{
  "moe_layers": [0, 1, 2, 3, 4, 5, 6, 7],
  "balance_loss": 0.00178,
  "router_noise": 0.05,
  "tie_word_embeddings": true,
  "max_steps": 7186,
  "dataset": "wikipedia_en"
}
Below are experts of layer 3 (counted from 0) of a mixture-of-experts language model. Rows are named router (the router's row for the expert) and show model dimensions 112-223. Each number is 128 + 32 x the weight over its row's rms, rounded and kept within 0 to 255. Numbers have three digits each.
After each expert's rows: "gets" lists some tokens that make up at least twice as much of what it gets as of all text. This comes from a sample of Wikipedia text that the model never trained on. Tokens count by the router's weight.

# expert 74
router:109180128161163124112131143141141205116109165152186191171075095152152123144174157107133187172130110126146149094121093105115133154099202111126170127145196117123139095135114157156156106149093151137161140097088116113112120096135114099201130126136090174106139162119165090142132080202137143159150135131127103096129055119156130095111098138136
gets: " \"", " (", ";", "\"", " | \"", "\n"

# expert 60
router:110166104180129142099059122110175201155140150133110133132144146154157186133157122128142176178115104125176096159170126125123137177108197120155162085098144120145115092126085124127120089186091109193147134084146137113055122096146118133124132130163091142142136192105151103109098066153122115103181155086098055057106102185110130099145111146131
gets: "\n", "\n\n", "| ", ".", "|", "- "

# expert 76
router:134125145117170125085069122062183137097117197158077139156135110158161141200140108113088137150099084148091141094167129134162156162091240118136192121129160147128163128092127173118117047179080145187116121122117119083110121100158100133149150118112110107075154144092152086124134091103117063127149102134086103117137089128140173064159094154140
gets: "\n", " as", " to", " t", " for", " that"

# expert 23
router:111132155156141120110060140145134165159114118180083155216112114215138110118139166108141133128100044154155139142141123125139120128145127105128173126120142129135089110164111147127105081127108124144168159098123129071100115122176142076158141119105063074061146176105113139097144088194094087148157136130144115078159081144127118106164097156189
gets: "s", "es", "ing", " w", "s,", " W"

# expert 64
router:113190131151112139079093177071161185135085126113160133160127120156131173159167115111132169159093120155147141129115102145132092192122169121170206093097161140148112089148093118143148104172116157168136119066114127132052109091154110129144095115131124130103129140088177121098109088124104086085118153089111043099081060150130131077143122175147
gets: "\n", "-", "| ", "|", "- ", ")"

# expert 73
router:118148148156136102112146109092154168106104161162121184139113084153144098149210159078108166152095091192186162173141153076107154149057168105155155102127216115126152079160115205162151097145106122117109123112115108062100110067184108074126113126126106152038141193077140111108116075123116087133150149127107099119194084117159109077140068117136
gets: ",", " M", " S", " K", " P", " H"

# expert 19
router:090174202163133107134092161146189147160122153166133176166136130162150150134204153101112192229119094188118189189109119141111113187122150140143176112133177127115165136136118111137174098128088141190160162079101036131068132098149103122144149083131131154085116159040101131060137111127107149124137105097040117068122134130157110098153121127118
gets: "\n\n", "\n", "The", "=", ": ", "=="

# expert 57
router:072193193154137114077036148160127159176097136112122188132108124166135113151192170126122181126180126154100116174151174099186114177100149096145123124074126117134123093128080113178163025140086129143131139108098143102081118109160127065120159114187087147130189135109142127143098123192102140135133147097133116097127128173160119108157100148160
gets: "|", "| ", "-", " |", ",", " | "

# expert 52
router:111155128201174103121112140156118177131118162122152123178129117156133147099200146097121158147114088145125155213122117107100093169130180115165144111085191159164133106122096177133154070209115164192185177079102094111146118152121093108192165067109113190129164177133090081123146084167128147148145127089141092077124072164152144082124090162162
gets: " The", " In", ".", " He", "In", " In "

# expert 1
router:103147152159094133127133140111183164143064184187141189150123126142151180158137164119145155143107123117171151139164112134147123173050197078158141137112135151110089108112101150107143096127094146205194160098135120079071149117130085131178148107148107157090140134120119110101124093115055081138171133159126153053164032151149149115142110140148
gets: "'s", " a", " the", " his", " an", " her"

# expert 45
router:129123143154128128113098170129209169133072105134142200160113133159157160142167187085096127122070096138116112119121126101121086166097142095156117082099112141130128056129059166136141074225091174178140177072092118087071120133111090119158147096105090142115137133121134113099100123166116079143136151118104155087147090178127128095101136130199
gets: " to", " is", " the", " are", " were", " was"

# expert 29
router:127177116203146129108113093120208146172095158150123168192087056140145181148137174167128154130112151138091127158131130151135153163071175104111152132126131164155093135148118144158154070138080181152146104112101136083097090092171104110152132092118105105095116150129160095124111094139080108124138134161116103112180071104146138131188101141201
gets: "o", "os", "qu", " con", " do", "io"

# expert 12
router:131206136170116093108116124067135151164110132130149195183117102205149149132153117126137182112113124159134090155126087138108157129141169069128121124089131139130100128111092135146157098154079136172184130117091062082105141099168123119114128098198065183126148210094125089127116123182099133143173148164160096096147090095198149114164105139096
gets: " |", "on", "e", "==", "===", "en"

# expert 6
router:100162131122133113122106166132135223145121130204145121122133126162169128135184151110155129148129114127116132152148154118180089135160142142112178110036111125134095100156150206121160092124160107117105121109126115145135134058147046100162134143156136137138168136113140153150075116133118082098118100113111137113088104086133126074097087128113
gets: "\n", "\n\n", ".", "| ", "==", "-"

# expert 54
router:099198166181109139079126140108188165150085129137151178135089097134116203191128137092090153115127111140114170164143166117117159195079170077158178155112141143130099079103124155157137128136088132166179132113122109125094105098173146080177107083140112176076107124110158086136144099171119107109121114146121117115123088142158146070197100132135
gets: "1", " d", " de", "é", " A", " un"

# expert 24
router:068158129174129118110127134125178200128112121136115151120088075155180145170138141078106151134153125163124166168152150133085088178107174121222155116084147174160113094133074159160134042139102128174136156133103074104052121105134152089096129134099040115064181170115136167159107096163110134102151153108081089088118087130168132113173126175125
gets: " | ", "; ", ") | ", ", ", " |", " |  | "

# expert 41
router:122134144174102107082093126117128162136101133121159168157117131143105139134125164109071144127135063172154136152130116175109134170113136070149143160115162190125133119127096161130171076119054134173166141079113141102087090091176149125147104101136099132124177159086138152127133050140080085135146152084068108107132138170167123116155116132165
gets: ".", "P", "C", "S", "D", "E"

# expert 67
router:126165170135179059146118115112168130114157145186115139184125087175186159135196134105136207174153113175115171123144126111112181140128193116115143076098137111089149109107063142132119122196123150170122112074103094096107138111162090098167118132172134181117152139054157149142110131149119122159183088093100123051095120122187179077166126128149
gets: " |", "|", ") |", " =", ":", "\n\n"

# expert 31
router:097146160145175109089120127082166153137103145163140202148082110130113152144174151113114189178109081124111096151145119134109089135137197115170126091091185162090127068114090190160149098146107105151106192101073184135111119095100144082150128130154091176053135164100145092122131079205128121148175133116122116106093087112186128111160106139137
gets: "\"", " (", ")", ".", "\n", " |"

# expert 49
router:120135173167116106094123176144143174127104167125146166147119110145165170190174125133111193129114095157094170121188122105140166194070161105120136117116139159097133095147076127144139084150092108137130151089117096108087095084142133083144095119133106131081208132061142080099086033139073088163143129126073110133151134132159183122154079122146
gets: "B", "C", "R", "M", "S", "P"

# expert 44
router:090137167165126130079040157127118153145126119100171152147133110146109164164187151128111177142108119158132124162161161127149119186073163087155153081100197153121131069128082111199155086156108170159143160124096119068086115121109090067114181086153099143092136154115102124101166100124111142145156137099102103117120113118150154105169084178152
gets: " | ", ".", " |  |", "inal", "13", "0"

# expert 42
router:063147110162161136053083124109175171126121148135156152132141113172163141148127109126126124130106085126097165134152161073161072176131142090149145060064199170157112063143118175128122072139123113143151169084112168113148134137126118129176138097111092139137167127126088085109077071154098128166147115083122166044171107121145101146144108138175
gets: "'s", "ing", " and", " her", "ed", " his"

# expert 62
router:130156149156135088092136139112148135159149152126109198125140072167138190160185170129140143110069103160148107143097095122133162184099153109151167131092182162128093118143084121172140092118078150198147162087118054085074101099153159110164093119152065113068147157113126138121127056182041131133120137117074111076095084158138118166142087151140
gets: " | ", "; ", " (", ") | ", "–", " "

# expert 0
router:140152151192119141140127188145162178104096126143107148133102121164197113155129135134104110148141058161118143153131114134168131160132146145136128099099154148124160102125100204137202074173107161197183190083076140107130083136128129142197157144117070187109138166120138110123095083155140132108147180093038132155113114140212140140142121140204
gets: " that", " to", " which", " who", " he", " it"

# expert 28
router:099132151190140081134132168151209185125125108110129154180128104125134161131164152051066148136100083151137120123087128135166100188096146073150153123095159138085145108107100111147109118173059131146189165057070107096066144118176103127135141120122106103116175156091138113091082124144119139143122162110076150133119095156137111127160092136159
gets: " v", " m", " f", " c", " p", " l"

# expert 9
router:134143201195111094089104157123122146142164155146069162142110090154126191146182146113142212137110120166108146135171071087138142180123176087147172125055147185106110124159127158184080136130151165141141145093083102102125106104157088097165112124144095143097140176126161102145096099135084155155145107172154112140148086132099158135149095157158
gets: "b", "ch", " b", "z", "k", "f"

# expert 68
router:084159123171099127097135136152146132162127109158144141163130094167109170163132163105079143121164113150113159092181150108190137169105192117174169125111161135120103094119067124142184104207131139164143132079102086043102135105123176091113151074125126127104179154117115112138070081188084091166167113109093072110105111139159141111218110131120
gets: " | ", "–", "; ", "ol", " |", "."

# expert 37
router:122127120174112135146127126144153118155148127110170113166112125172119137167175150048138105126121092202117127176175149157130121167050151084153185107138170154129115089139111135142131095155123126159090141103095125107138102104145127102125128152132031143097169235105161093112142047155080122092182099137133050096149091120134178102135082196148
gets: "al", "ar", "i", "an", "y", "ia"

# expert 59
router:127146170164117116066109131140096135174100085135104107177132141144124144127151165081133102169122121143132145116156120159157130150103151054145183097116142131132132092152099099123140143136113104141155155092110104078107144134182065122139106070157088122093173193057102081118116092111116117154122104147146135116132106090144174070135088101162
gets: "al", "er", "ed", "il", "el", "n"

# expert 50
router:113156143150146074122100205133204173122143109164104154193148135119152177147156161092100118161109113121168118129091161169164133118077156105127162114102146139123119105112124096146163104138093123179129167059110112062109076147156083146138151106112084124055128135131116127093150132179132126157132142108071106121150083143126139134128118165160
gets: " for", " on", " in", " as", " on the", " to"

# expert 26
router:132141125157183085096119177146146103115130148148192132180107104146104137174122150076125110160142122152159117148110154161154157150105139137162149131110170121082164130104134106180146048110112194204127175068085131054125123102219103135144140126120084137074150210093124101120114126119092094117152156147110073101107119154134152100163066167117
gets: " in", "ly", " also", "ish", " to", "an"

# expert 32
router:138136207177160092049113146117124148154106199159097148159146137158126160180140141158155154113129100134114148186139075111119165194108164129178160117084174149090140154131120104177099072148144154131158128114099083081083094119155114130134130155169114122123152200111204128128114072126134168171173145161142089113166080106125182123202067175173
gets: "ist", "or", "us", "er", "r", "h"

# expert 25
router:140151122137105161150123171137131150179102164168100181184089113210150164182142118133130130116118112160145132192184141098132112155097159102189157056124174156145126064143121154117136139164129096173178149111057109099125113134169096095150121102144031106119165201121146099115135117148100134180142093119130153054142047161145144126142122156152
gets: "ing", "ed", " the", "ated", "ing the", " that"

# expert 55
router:092154177165156102106128115165169160141100195126167109142126087154146090116098161128132100155161125174097115125162153153110132127116189096157142094121145106183159145129095139128150094183083122143197170109097115083076074140152084121148125136108093159119146136065129069133116106166118106113175127093065114109169094111174125113146040187176
gets: ", ", "2", "1", " December ", " October ", " July "

# expert 43
router:106138154168119137070124117178144152167126170163100185183124101148106126134195110142107147138126110171177132175108130129114094234110132117152127121137128157139145125107101151150129130164101135180185136060096143101109107141134099106170159104144142120074127202123096128120162111134091112169183154159133117125144083123147168117140049154129
gets: "\n\n", ".", ").", "s.", " The", "="

# expert 5
router:101202156187135062131122143097164155180107125145115122182071143181149171183189148102110130133125109143163100124159101145113146154119173124180160141119131136160114098139015168170166061142110145204119142115081087090074087091156127120123075096173098126090165177110135133146136104151092109112166132096086110144157112158184165089140124129145
gets: "1", "0", "3", "2", "7", "4"

# expert 75
router:073117138178096140080130107137171131140164136168081179174108109151114126177208159125099173199164094136164127151157144152087136175105134090146120133120133165133156143121093143133135120168139132166154142030081170108118072078122094104143175074127054124069130188138104125119142082129109113163144137169122145107109122118145136084138076197111
gets: "\n\n", ".", "==", "\n", "===", " =="

# expert 8
router:109139145139158112080073147126197161169099106150128176158156113190157145144165146118119112126111117133082170157149116104190148174094156094152187151070127142110100073184122133142163111184119125161169157111087129129128078122136100129153129098128125075130131127125130103098110095108102123176162124171102094118186057121156154134165110113162
gets: "er", "ing", "s", "ers", ",", "ation"

# expert 70
router:133135217136121088109125127106146165132091141181148146142149104147154138161149124114163116176103128158155171163139112165110150154101190108154187130093134185142156095096091159170162116154098185195151181064121108114107075121151127115111123076142089128092184152076152118101152079169078134132124154118113087101142094159154117076169120141129
gets: "1", "2", "0", "3", "4", "5"

# expert 63
router:089121139176117151086085112131123160135116112120139172187160107119114131119112145104111094107144094118122178183148126096134108134155100064176137091138210158152108100142076104155126069128127129180144161101108087113125092125149115118147116134131043129097172154119111085134099076158087168180111116070122133089137107130152103127171103162155
gets: " and", ",", "ed", "age", "%", "able"

# expert 15
router:149162189149138078115054158170170182156116116171139203146130141127122129167144154109114105129087048121143142154110110096124117148095165104142108083100104142170131077113146123176118070171107109136146133084135145066063150084157087134142164108161072095090127174119129139137181099124095158149123161153106122094170072148153157127163135153152
gets: " the", " of the", " The", " in the", " of", ", the"

# expert 66
router:072134151115163139057090147145147110146086121121191175164133114145143134149174151134114157159126084109103135129174129122151125127128158099149141132132121103110166102118118139226146126190107149157165107080075101076095129103150103127184152112124129142092145179102197129125123108142154149173145118116064078119096110122167122055150128173173
gets: ": ", ":", "=", "\n", " from", " name"